Experts of a small language model.
Size: 10 layers, width 384, 136M parameters.
Experts: 320 GELU neurons an expert, 2 picks a token.
Training: a variant of SOAP for the experts, 758M tokens, 3795 steps.
Below are experts of layer 3 (counted from 0) of a mixture-of-experts language model. Rows are named router (the router's row for the expert), down (a neuron's output weights, with its number) and show model dimensions 256-383. Each number is 128 + 32 x the weight over its row's rms, rounded and kept within 0 to 255. Numbers have three digits each.
Before each expert's rows: "raises" lists some tokens whose logits its average output raises strongly, later layers aside. This comes from a sample of Wikipedia text that the model never trained on.

# expert 84
raises: "ang", "ook", "é", "ung", "atter", "ê"
router:100107116076121119086099127168160170108128104111128088163105087116196111193126091120176156097070151069124094117107084155143096102097132159084119064144120068153103139161132117114109110158105131171091125175077068130120084090131135094140128156119123152074115166127104163121141136157148118171126137102141176148145168125100096152130093085152082101151082098075096166097100178158070133148117
down0:028136097152082153132081127083126133149067135133162144167113131134135142137107153130125129110131157129069110155173103098174155110132156145062115143126143094179153114159133061179095081138126119109137073083115144127158147123138172131092130143068162146144147083122116143130114079138127131113154102120194165158165097142149145127091127148104146091175165124157163106118135082120180103145082
down1:090095106115201161081188158192122105128096168070139112189127140159108155150104147096128152139044135154149105134107077071158124125147140108139153141218091166203078122101116190139108109146111152131152178144141178127145129121137154146159112123114127124131134159128138154040109115100127181162187126136110098081146184119026120121168129138138137115128101118098104075139146162122116121151149
down2:118084150124135159118164130111118105127168130137165085204132070078091208126141147137146151168144140076108091128163178121128119102152169151132152120144130108146115166136144133099120144102113143155162080144134131169115128103148118160114144096045107136126070134142099098096143183054160144129137151113079128131035130122072157138157106084139130161136089164138138134112164116156113132142120

# expert 13
raises: "um", "ly", "ita", "y", "SC", "ent"
router:121107130088128099080125160147095097121144118111105126085141143115141130201144160135104085083088097087091166161101065119194100116222111152071117164094084085152138053110138141127153129160129099138157161188124117143186132111168179130179116112130109089053124178121138172134187125197131085094174115149162111109123205122136143136138089134121180141095113139126075123142167223146150120083209
down0:155138182108147099074165166154150241127169097163165101150138177152130135164099105132122124074122143149136142162175165021135117147143112165071130111094091130159124087099095123178151136052111115104112166112119079080096064108038176169044113112149088117107160140085142082160135115113073130099108112110175136161073115153138169165098100112167144079130112102107102095141128118119091138062104
down1:109144153182146148180082095144116076125080195129139113175112158184140190154132128067149110118155205098138133146153173090196176083120113104119104121153103162121116119034150148155151077132091103110093119142101105175105094136112142121080178170112189102163049091128118184120092112102124160116128100189167110116180119080101231106086107084111128094135098101106128092071078070128140157112057
down2:108084064180124127118115130133111123152072118121128146118141119171199131125105124145135142122162215106090122150143150121110153105192094150108096087126170131111130170096148174185154072072167109106113110168124116063122089120124080192149129162141120107171235176094161113111109132167110118153170142128098145130112065152137134166092146111106076095133075095103107108081127104153171137090097

# expert 88
raises: "ian", "/", "le", "ac"
router:107118185175155193116065094051164123170100148163175086100093142128127171098121092157137149167121174157162092068101199147163093198104098150104155147163151100057126160167061099172101109149108134149121113150112138104074087117070068150118125173134152128101115149123114096159148156134163094091084080173091154105120052108160137079116116129138148109145144100159123144148089138113133096140126
down0:154132121097134153110071090128163149134190088139145096140120131083147127146168090112108150094105115158155122054171139125134100108142174106069158146098125104137105037192153102111125079123154018147156094129111131193189152130110141145084074153131142150128113120078181154120118143127083156132158132185109136157172061173196138083145179153158170169174161134123138145105074109158171132141137
down1:094146169114094167138094144121135163090179160083144059057135041147189133107111145110115176094111121081126139159131138151141145165129127137119165179123132037150093149100127143093136080146113143123210173124104084072091145096144167081103173111126108167124163168154089119152163124152111169144099133152186134149176097193165137100155094185111078064128109170129118068122105074135170124103159
down2:110118118136136135160100175185118115159211120137118124139109152105126136138114131161071136124076099119151088126143151164175096091141130105179161115077095156119148129130164121126107130146087179053158139158087167103151084130096152131159131149106114100128127125168124127089147163140142119118151138106146063131218150030164172174079090162142163145117126151159139094118145143185188153132096

# expert 23
raises: "ization", "isation", " Heritage"
router:110127117080104080135162151131119125088160177149167119151166100088158174165158138195105100188126096205026193133103142097114140125125115088191087135146052175167142131102135144157158138083180158112119161101177157116112126121110116118204121123134099187121160113064118149084106140116105075128190157192117094163101115145192169113098082150207120141110075128124122159134163131158158165094141
down0:132180100125074137124108121093161173170127144066203119132143106113158108147135053141106116133125201163140210096175193106048129137178104139164093111101163107189133137163159141118162093106147182154140160094074169114116084120092131129136138125151119097120112112118167190125118079135136184111131169084186109092152142101122110172126099115127129147116111107097112152141124209176162146105158
down1:179143100087142082115085147108155099139141166126117101143166096074140100160142126151174090120166117115125132131124147163125113140074102126107121134122119120146069119074118221158095106171111097120128220096114186112078095123126169127094135092183128097090147166127107041117139157111158183137151183125102153198159122124113152128100088216130165086112147186153171130145070154124171154122183
down2:120141061102124116133140088171141077064094110137111158143178140124156128187129132092156117121081150155089083153115107144079132175127120120129141164125152095190082146118119163128098141143076125130154155154122096143089112084023175159118117087173134068132122105120140150110141136127109162100124126122175112137063104168113198125151153065124149147152191152151139123107075167139085087163108

# expert 86
raises: "ate", "zy", "tion", "ry", "at", "ati"
router:094106086144147138173102106113191143108107137141178113118116081146073123155091119073162151104169203131186137135196095146130147088104113140052137113122110172120111131161073109099130125139117132135125116139112125099139097113115154057157136114152143131102122079144107088105125117136195127160110078085180119146120180120105148133114091103154188077141161107165157142168073086063134133174125
down0:093179098119088120108151118162145156144136100166146116095162102148080124117134110113129094150148170156144111212089126111100184105101119157172152108192143141107148132143125127071116152118070120103142128116131133157123181134162137100150154130165136101161143100109146197123127140092133119117116155130116109073077173139142030134129161147126130140100126122129104078071141090135170151111067
down1:123151129107159149119148059111144120102075186102154072147169116128103082149111120173089103114142105159149203092116152093173063102125165144118155124134152150117091143117130162173160137092094120077058104139124130175159106139146071182122069141149087216150104207133065143149200131130140092141153149134144097062170141133116136171099151173145131152175143127079101156114143093126097136124130
down2:124132130132125107126123143130096150123151114134098143150087110155082111129164158086183129057187168101142088161132124208158142103119146143097127117106147187185145058095122121127123150147128111106126153119130138086179152154150160105101163151146163105126153165186138080104168151133115120177097098140178203164179126171149140148099153125178090095073124162132133132129137065155105167136136

# expert 69
raises: " the", " a", " an", " its", " their", " some"
router:193205128158146095119132133145085100206100166084071126107124178124108117126111092105127084121150159122135166156077114121148148089165151210107131084120159114066126187142073146184158184125138124096077106146163081096089043160119104141071109146148163084159127134149134100194164058160165181135172097161134107141103153085104115119161163150054114105090110120129120102163149121088156112114120
down0:135111164162047105123123066151070142152126118177179106116199117151126097150058148169165164161138137157159099155096128098117101113144153116180158148180167152159149089138119082127087140088119110107082129121043142104093087175078052124134128162080139172155093100089134118179153130065145084118184123175160158149104131146161146143127088161118158173105162120131088127134069126120145102084160
down1:125089152123135150131113086136115221116171165150129104120156063124121088130164181131139134106120166140154103136150076142078175175115142064181119185109131118107116111165189124126062131136129124133167112097155148120159104135136124139126115108087072168152136152197186106145133109122150160164099213089130120160137106124151061096121129132120168124156145137097183152124153167149170097132178
down2:159170085115106122143169188180119153117142116084135105195126124093181127122121070171091147151115162162118106139137114107144113173152156146171176156070123117120151141057134124106081120168139189095115130100094131142127116115120147158114083092099068161071159131128116114117166160119053090122140119166053101104113183089143091137121142108084152157149132145134124108227152130155094111122091

# expert 76
raises: "PA", "J", "O", "RI", "AA", "G"
router:115098080100117110070103162173120128122145163032098138121136153136136095207117102145115067096084078105113124160097103127162139115138116161138107160113089109166102122087167174081176117150156098144142162161145131143167127132173153138162117093126110085126116172091125147135133123162111098169174120158151090088090177093136098167123086157145165153122132072115137116126147195115103126095189
down0:087108079074112128140144138174149166043123107099078106072146083127085064109102100167131172103122145111130069127150119129128137103106114122111184149158091112155164152161073118157101142131101086085190073156156154168117119205096123206113118083137162132094088147107128145117147071161171138153132096141105165118196123177163157134167142172158115107090129123132153129169107071117099141115116
down1:087158140113037166161158161151161135098136099164146113159118117103097117178152145127105174115133100138101126129129104113134185130136079145128127153047092151160183125120139150118192085118075075138109113136085123131083122107201131134169155234146129131080130129128068152130125124141119089094144158136074127127104127139119122107109154139184063149126020134172130104087137161217100180142118
down2:128127128130139137128087118128083160111098105123125128108121168118147089129110181129118104191129104078123060127140132128058145136111142114115089209126153120171166107166161132135090128111169145103129125051056149114121198177139148141182113125148145121174143133080113141127173086090133084140186138110112116085230128107148124164152105175101146142107115132142100123061143099114110139048121

# expert 48
raises: ",", ".", "\n", " and", ").", " /"
router:123098098149125110160174164176079129100169177162056147109144193138064135103118094118112081136085049094145142117106060119104097176167076099170103123141059104155093089078136154146127152128162179070141170169126201129108117104134157134141118098061125125161078190136108129098121157154131110113205149121073092158069142131134175099169106168097117171188149146146049131084163175163090150155160
down0:192171095117089058106118149086155107110168153114158156137101123110191165160113180128120078129140110103121189160112101117106143119115097166142153144159108131165179187121117117154145168148176079124119152106113134154158116156170163167128117128156091078128145112111140162177168141116086078148114122127133098084161150091124123102124107073089121163197119100071108090093166101153153093099107
down1:083171114152133131166133164149161163150121127156119192124184150149090151144108179136148088122136131148145093088087101095125122133120151124175108142156130114138157121097098133000105142148099159127099151134173137154098171108100115153098129100141142132137157099167134134152102109133082158116125119135164083041165166142098098135064128158094159130168107161144156103128138099146113152118112
down2:069116133082000111097075125189110126150101132188150134165163139138157132108059117094169149125123117168144092126146188135148133149108134130129137056151162151129118077121189084118121117141159145092146125132107138163065107117114148120129107124157122102167145149084086148105128141138145122138134086098124130128129140096157108147104105179151147130088106176085118126205130152102119133099136

# expert 6
raises: "bb", "ve", "mb", "tte", "h", "hl"
router:114112115113105154066139110148142138175108112122163101137159183131079085180124113108119110158204094095160178156143095118144201124157119188073119132127099125105156148098161141130157117108152098130144126168160093125152142152177182164140144091095094106145160171092114186179123142111115108168166122144190096083128147087136097082139098156120151162110083115136131122120132137105138123082155
down0:138146121171202109094128125121105114100195118162077125142115167115119149093119079152141146150089157143110163180094136150147162107117131132151165207120109081042162100174137147125177171163159124135133148174098116106074118094099122099151171165139133133088157136094115134164171151144137106143141087109095088065103160121095163096161149132121183143103162117148119144125155123127127099121093
down1:091157065138095056128156115149219102135100095123101113098118154143109131149088173111136098148123074121201134139140207114157181150102143131091154095086114123126114069105144134140103090156144093142147126172123144111127134148103076115137154151105157173150154165134087136120096101139096154103093113192171138068143067092094102097093114138172110144187112172110157152173132147169109126128137
down2:164167126116134099112069128097089111170130125095083177125148111147135082194139126134121120106197179133168128111115141163121133139114080140126136103110166135110139063113103178104083124117129162154154128173133103103147164162089087136099160154107135100146141101088130093069112129154091113104086133159128228098145125112131094136112165080145110134143068162167142105146110105140106099123149

# expert 51
raises: " and", ",", "-", "–", "in"
router:131121088162135132176112111074165115113115093141136112092087149168092147090099155131123109193162066193088086129092179139091113157119096106117131159177108145156086145178088052125084147162145089107167151174150204164152137105195104140092114103126126130150155118160136094079113131153090117093182078154125095127091104147160177107139101143103127098127124118152071073165176145139088121194134
down0:163104040142160149158090171128139121053159071118080151148167151114153162104116123164101174128130096146101156121179133092176166153147152088123096087100122136171111170091184143114122084139122116139193159114138217171165209162151149102140132193145177122145041125135097072198123088083148133119122149097088137114169145165142120121100155092128061102165159138139129190124167186142085177055118
down1:176106142091167161158060107127106126081110154062161086123088161127137160108152125089120081114167141138105136139125072070105137181109146117121100116120136078136151102163159146072129137117146094131092160118157194133109169075167179140172143184120058133160137147164106124087100199134117134166124102140137187130127112129140157166107091158131114089113133146136192126150179142135110154097137
down2:093152097129102105171153122119148133169141131087188097185135100120054188108172157041162128184072132106174132182162123125101116164124060178125155125149117143133121150121216099058114132114112156102133119186158107117155174114142119067199156108146118073124099159129085147137109121161138140103171095158085117089157090122156166114140169132159117142122062162183192142098119101149087135142105

# expert 67
raises: "lock", "lin", "low", "ig", "ish"
router:099117132096135058101109152143147152195118118109158155107128089132097129199132085119153152146116114106144113141154174179098117159149076150147151066121158089147134127099168116089092109138144075122175098127093097124093143130059140171123115146135114128077074114174110138144163112152114108172153095127156159164153141114077076153135107080172132096105093068074158136109041105097065094106118
down0:116134119117119124110079166172160107100172104107121092139150162168124101156133100072098127184119102149134141116102197126169136140137155107094152117093088133101141082094093130129131142138129126085137147129090136168142207072109125119134109168134127165113143138139155134146148125093117113113099146187162134095059081188109128073124112117145121109145177125070154105135111111169063150066137
down1:089098121150139089155148124131082130130079161187099146141104114105127099124132082102209135100109118123168133130081152138169085116162138075124094113142104019110153121134173138111109093145143137133106107131113085106156095189107127140131085108114147123174131120121086084159175169179170158108133177120107126120104168117161116137161106148094133176075095171122190134101150143161172146063156
down2:153173160103130126153181133124135177182148144131116082119090116116129144076179130099173142136118161122152116126124112073129128097141218146112128155093125093125115138083107092199119139138170163128140128061149097118125128179136122160155074118146114150139086142091113153128123148126100133184152106123089127157108168037147142164141090152156090151123117153117117153135123116080115211100102

# expert 95
raises: "ces", "ple", "per", "mp", "ce", "de"
router:115105103089121104080169110154167164149104063094135104214134093114097134200091083130173164131193103113153102153138062134146192057103078150085130074139108147127047120140133084169111163122096134161109170136161097074118153143172176133114207157099115146147146089102126168164125145120155118179135121091136115128114152131087116098131075103142105124119134086166148170162107117123049150118135
down0:176122068163153117114123102087133078129114113135162134077105104179101105077128121097106169171047138161123176076116160110164144163154162161146104147106126097109115178097140204108145128120142131154118137120227102144184067157136129118151123110132107161107138220170158137185141083151144126140098110165174065094138099164190123148122134151108076167122132110126139105126156104113156135123111
down1:140103135109115230113113139151124145092132093152122168161103122151090160110016073076155139122105161062149152135152129151144147107168144107123155126119090115122096145173164135091170083061128103134124135146135127138153139110179066121140164093091148111127153134135155102062103156129098107165187132137126141108146129144099168164176100116105180113146146135163115137148109133126127126119122
down2:186143167098129124086130114098137167181158191155116147103085179152119176118154153124146137080049170111131108098191089150176136131158134175095135154177134103149181115153146105135121143061157116128074213139102135102109157185106150116169108154097139096146133110120080102140141091081132141136058066138178215141158124228118163137089134118131194091091113144085142083102065138111147120126096